Weights of a small mixture-of-experts language model, trained from scratch on English Wikipedia: vocabulary 16384.
Below are experts of layer 6 (counted from 0) of a mixture-of-experts language model. Rows are named router (the router's row for the expert), up (a neuron's input weights, with its number) and show model dimensions 128-255. Each number is 500 + 25 x the weight over its row's rms, rounded and kept within 0 to 999. Numbers have three digits each.
After each expert's rows: a language model's description of what the expert responds to. This comes from a sample of Wikipedia text that the model never trained on.

# expert 2
router:487512545479526483481551500559539506536499515481513506496483487513474478502484482500516513525520515516479543505502481563524483477537548507541501473512488458473471465495501471518489485511499524519486538505498503539517472534503487495531511513491530480497515502532484509492489485504505504489492500491502491516478522475488470518494483470551498450548481455490537458489469473520502517512490
up0:486498492482441472533541527498496475484492501523510526482536468504527485516496481500499495503518539484480485523505465509486478485508534529490511514549506420509525508506493521515548512539498500470490503514493502498475492515529507490503511534501478497503506505510518495479523470513484522477470503526493482480500533511508517547499490507507503492524476462519523496479510530454531504572484
up1:486482500459558472481527442521518514488487530511471535549500517513502498516484499540528495483473517469507512489530490502487500526532445514484496495493494526471488481478519465511507503487534483501507544514454515521446499513522500490502501469526504518510499483494508512514454515476552500514521495507480524463537509459494474494550520537490512519470462486430520481520507493565497501476473
up2:496508483469480495478503492447522518493529536513526510480546476495516532491522515533520497559444525521494538506535508534475509513488519498448507462517454480490544532511504463491503473513552516512484501526501509513552523486502507484478501500475490477520489506476513468469497522475512516486437480510500548494495540555480506496479463485499485489536584478488475552456542435501461509508489
Middle and final pieces of surnames and place names, often foreign and in tables, such as -ley, -berg, -ington, -ić, Zár-uba.

# expert 7
router:480526510460511509500466507496517483488511501525507504476543515522500529490521502534545486533488491467466503524520490531537531485535524524500481479525486465516502478489511481538476516523511513518484460462519498507515501538524466479478519494531482493523498504522494471485475510498526502504505482519492463528468517478489468491497507490509534424529495454498550502480474517527475492539490
up0:497532486511481510514498512518442542501490501504524495473525521549552507494508511506484486497526508515491505476512509510501470557492519458471508534467488515483470505500489559471463517480519496502511487477460478459507481519542502510507482532543531501529459523511513479507505545535491480492506519469537546481475490509517530473459487493527464496547482515460505503464508491453493476498496
up1:509505494494498533516484509515540470498512535527531451527501515498486459476458497501489496523450488491524498491529518514474490528489507534540458503509481495500478475499498504501517506481477525488511522508466515518536505502468494484490562518518563505493482490495444518479523511469484527488534510487479482485540525523442507504483493507487441522482495516486550516487518497498495492527455
up2:483485535552486541521503501501496481529520528463532481482471509497513527544504446511502514511471473501484482500546509502481480484539516526523528496496451493542510530498496511502532502486479547523506455541483488514526524505473487493492523473477472550448491530512528548486498499512483493508534444541467472478526527494463514489516471503503470491535496506517515483451493518491475485494542
First capitalized or lowercase piece of a split word, usually foreign personal names in sports tables, such as Me-ika, Gu-ess, Heb-da.

# expert 8
router:501489540497510527533492483536497500509527474516511537506527524479462499483520491493492510549494520492533585518524497514512504481551517515506516437508471464507455470514534511510483549502537519509469478478509489526516464504532484508505509476506471529506480474535521500543520492489519507437497493503499466507478509491528481485499515495503509465525497463492537516495505503524514462505511
up3:516467514497447492469540500455514483505532517523528519475516496526534530526533480513492496476494460479476496528468478482521453478529486525527537504514512516474487510487480494501482497496486508509509503497507494487522502497507494519486483477512471500494504471482518476517504492505481466461493520515559512507479484488538514507512509494507549474508448546514534525500508509507496554463483
up4:490502516465486480475492471474506451511482488505510493501528495464483472484519442530471513526507494525494474481507520551545481485520563543525523496545486506545484514488471492494488460527515466507490507525494476530501486545508494497525480494475518512479476462485540515472458510497477543481525481501467499506445508503515484489469491500576528478468524505449502503486496483518480501516510
up5:520450506483495549492480558472455505471467485466480516472496486460536521484484530507503495490469496502510521496512470492473521484527471516477475500517483476531480516553480473551557520520515518522494492503502518482562470540490472512520462507474521528488514509542480474505517480503482504497524514482472465501475549525544509548552542461480512447526525558537491507535541464467482524494488
Prepositions, commas and the before place names, and direction words opening them, such as in, of, Poughkeepsie, New, South, North.

# expert 0
router:490491524503518522518481487529486497502543491500480536470516498504470466540472512515494525535534503477508532486522508515493533482524536541491459455529481445530492489544517475535475523546494549502503504520520518501546438509514476498496474502555490522505469486523516524506498502504503476476482456505484501448470554487482459488490483482493524470496502494513520482497490499475495460529513
up3:489495505504502512483506521501498464518546468465496478475510466500487478439502466491479479486456522478474550542514495512519516505505499544503476475517504485531546502515510493525497508506510532479516553503475483489524480501511509470493499472473486483491532502556504485469533487480477511508528483475520490489494512531454471523485497474554502484523448502484531474488471511529510467524477
up4:503476510482527531502485504498484515507522498515517517514513517457477538552480498465515488508483484532482545530513498495522485474501504519496493475544490552517477522491466509499506528526519536493499512518510500481503493503551473509490512538501534490481512483533464484534485484432534514556498449490494499510486478508518459505549558498483491473462469494533501410541495482436503503498477
up5:479502514533499500517467520497512479524539531511499492501522497460506507474485528494528531511470488530492506516528518507500488482479516524504495503460488555529507500507457502502539529541490531478502515502485489507511526496551516487464502490497511480455547527534500488476523515478519529556526459474498488493512516468495465484538514459507488482492500473487487448518481512472492474523488
Line breaks, pipes, semicolons, dashes and closing brackets that separate entries in discographies, band lineups, taxonomy and career lists, e.g. Released: 1972; Genus lines.

# expert 11
router:501508518473520507507507467535517495526519511499523501548511528531496480511500494504515509533466517460483538496497494539527529468509489518495479519519459506498529462540504484542508487534496524527496487528497525520549486560498478479526485491505518475494495460537505506529492497515556493457506487525508481432519561473502495505495494523515491462553480482494497497497475518493490477531490
up0:503513492448477489505451504516503490535532536536513520539488464477497520540516479492543515502513529470511481524499490518490457468507492502549500520519475525505492499476491505526473501491536548522464491548458505518532493463501513546485542478518505519489524440491445510473533515526493483513510493548501518477486516510507513532551469497516456497528466496507506483506494523488524483516530
up1:463502536500497517512479564489512505464519481482519510524507488490489549505523483493462457482489477516519518478545467482497520450490518475530498515485455488478467512504462495494544531457494489540515492501518520489496486526502512487498478469487496498522562512475446436534480523494514476502470502499507551488476514533462463505533503474540510492509505526508479503473504538516488510476528
up2:501556557488482521494501507479449465490488463524519498488482506514497519545520532505485526482503529462521501473521497490462473478479540499522521503508496499513503495523474517472480512459490509509509508525497503509465506462493553493457523486557509530466524486502456461451493517472527497469493460504549524507529477474506516492534465492543470490512523505546502475523542488521459491510501
Plural noun endings and plural pronouns, such as -ations, -ments, -ions, people, they, there, members, teams.

# expert 4
router:500521501522496537494501463476525476494515475482503478486517509490535485512562499547544502548506520510474502498519506504530517498535581534504507490510453494518478502481514517502490505537534523498484478524506496503525414508507487494528471482477512456491477478516490476533490501434513491488495481508485511455526558509504505502493520489533529439514499503502489503500510467536488515492530
up3:515503536529509528482509486487533466511519458485475545467487572467506497515546480492482473461485538511480520555522518507516522532495535491498529474472517454528549475507478505478445458529450495529501460501496531514521494508515499505508476480516415541541487530502444442532510500488537507477467525475485497496514530491528474498503495547487483488495459540487496476512517512478476531535501
up4:523492516518527523484557488502513474553492461513509535459497512537525466480530541462543504536526511510424539540521501527502503563511492453484537512502470526544522491504497511498457528485512527472485522497523497505528488501469508526490518471464522495480556473537450516493468498487522479469505492484484470498495507524512480521514499524506516495505525452498493494439475533484533481463514
up5:522496505468537523534523478511524490517509497483495517461506470479495494493524511498554513494519522545509509526473542483507540466493513520517487535514469495508513509517541499492500499476529513537487476501498470504519490511514591449554510509471494497546491549500489495465496524557517484477489491494496513506492493490476467468533485477522453486478518526492505519488502475524475515507512
Pipes, hyphens, brackets and slashes in numeric tables, chemical codes and LaTeX subscripts, plus the article an before a vowel.

# expert 10
router:516522504493544531468476479494538472534560486465517514520530526513500463533507483532508521530467517491457532525510487559526538482507542524513540471524447511493446461524521492526485564491497502522501497488486506509507448541493478479503475493513481507492473472513512513465505493490506460487512463502491500434483521510459505497486496447504505454498494466508505492486459506499480493529513
up0:548475520499488525449516468497459523526534507473521477520545497498529471481508504480505522517539484488516502520493480563557479503501576542481497420511470523519487467448514501420481487495497488435481522528532505514509458525527510476515476470478501470507501534524490490482472453466523452538508507480487477474508516536490489484489502508520488504527536508506534515509486468514507496490484
up1:456506463533473494506506493529488511515528493465480506507488504496515468528470525486489500515489471502504539471487488546503494484537505463466494577501531489513487484537451460562533506466528508487454467540499473446507525493510489477472508495531484482505486477501523488490503432527477568525491483480502541470535490503492469480558478494511490449506516500518507451499490505520520496449499
up2:487493513515480484521531511506488462551529500553500534482458458498419461541540465531502468457545496512482490500511518518501477489516525508509528522516489528480485490469485533558499510501464489535512469493510505511488536528538469466525512504490487519504506492521511531521474509476550472529528547476516523485490532511461522542506540535493467476473482477512517487502476517554456493478527
Opening fragment of a longer word whose suffix follows, like St-ructure, tr-end, explos-ive, plus possessives its, his, their.

# expert 3
router:496511526489493515515500470495548479525487514488528511506482515519473506514486503503479500493500503486506529483497487557515484467563482533530536507494458484531508483538469476519505518544503523500485485447480496511546436573516499451522508472521497480496481489544523516474469515433506479478496480492502493440499514499525528499478462478513533447527491464517488508511502496497504473531497
up0:508524513519491513529481505517516526499478534470467502468481462500470486442468523504458504491535478500473508518520502460513475495504540497492524515509494489492488485505496518478531504485496500506463512495518465491533474500491519473504520465549558520463504564551542502528486488472491528484508487514510526455459556474524525526498473461489501450513493470489512516474520528504496476480505
up1:489480562528497509525540493496463485493542538493531514500525485565491488542486532552488469513518474525480481441513519524504524509513472491497516525524488479513519520540569511487510510514531511508545549502521506500517522522527477525510492513508503525478515530483511509521533502485496573472512498454522563482474496531512488512542483515496500481577483493496489463509506497509521504482508
up2:500465533477585482517505486476488521528525494498494517489516517507503538519495505516517545503492524459537473473523469485478482512531461488456485476498498483555527482483500488485520491485501535518468461501473499514524442466515491504472492512508509518496485502493480490477499543493539503540469480558512494500527544492511496549494484487527495472554512447484500527464478524530521478516502
Singular or plural common nouns right after the, a or a number, such as season, years, city, member, episode, part, town.

# expert 5
router:509531559507523520476516467510527483526516487526485515522523515529478492519490498514467539525480553460480557526495495531534513520517501485552470503528491496507496481524564490514500466523486517508497475527501518501521464523528510474489486483499501515519508468498471494498504490524473491457541509533520465397494545508475488504520477447513493464502489493473494451479474488501498514524485
up3:487514518502512490453514509483489508457501509507534548507490484497526501506471477501497483529454508521531501484548509533501457517548576546506502494485481491461486448529521495535492481498469514503500478508486489521492497510523533520489505512464443522452519482483496469516460527483525459505466516491525497491502506497520492508503498495485492487518497509451516502555493535500468473494471
up4:492524490481487479482494471525503495486516500490489501474489514511524473477491480500520501475543528452459528472516526499474485502521523498490500486519474529513482507550463556499536498481492560482488457513442508523515422535505475492459473534521531498518507519465491512509510495486492496517467443514514523505486544476472516522495483454509488492487446466520516493473522536517473449500489
up5:487473478502536496516489496463507537513491508503507485497501518547530496480498504501490497491486513518514464525486476466506484475478495502499516512564515461478481539554485488527474509521530472469535503495478505493473505528503454491494508496515494499472498521512495528500481479496534540488525537546492495485518524551523528476531504534514480425547502508480565506508559457490502465518492
Modals, auxiliaries, negation and adverbs inside narrative verb phrases, such as would, not, been, could, began, again, well.

# expert 6
router:442519512492522508535494500542520484523503493510532477512529512495463502488497512517483558520508517471476507487533503545531556485542514521495515477492477427488510487513515495505512536543518504496474514495477515528505434496493478516514494523504517500521496478501500451526494523474537482470529467505503469475466526501461472522524473463503519498533514471497536469522481472492470503505497
up3:472483499497444441514471520521513543498507509503498521489446521535485549459458505518500483473493525492486572484541526497517467513478497501510495523476531480485509552499461497514491490511511521532484500477490512481474456504487483489510485470511505496503549498502458531498506490538460508463517494467557507508478529525492485471523504454476481494473500487486510451496497512535539522552508
up4:529512483527513522516529530449479484493466501498545473498484464519484482470510475491501482484525515461464516485520513517465516495504512525540498462507428510499487503547466525537497501549465480511491503476500497522479482504470512516531505509513517508506489473531498519453556503508467481526517515527510480519492487474500494487484504440521495476510460489498493491443461517470482550486498
up5:519489497480506512535514450493503528530595507512509472475509518512511508526472468530480508480492513479493484544506487504514491475507489499507507510553520447514493569502518505488443471473505505514531456500525485542491511527534524530502531513501462461450502436488499507513489498466476485484493467472524503490497522469508472446525518476497477497561491518501487517529505536522472523510513
Full stops, commas and quote-punctuation closing sentences or clauses, and clause-linking as, among, until, e.g. mode., 2019 as.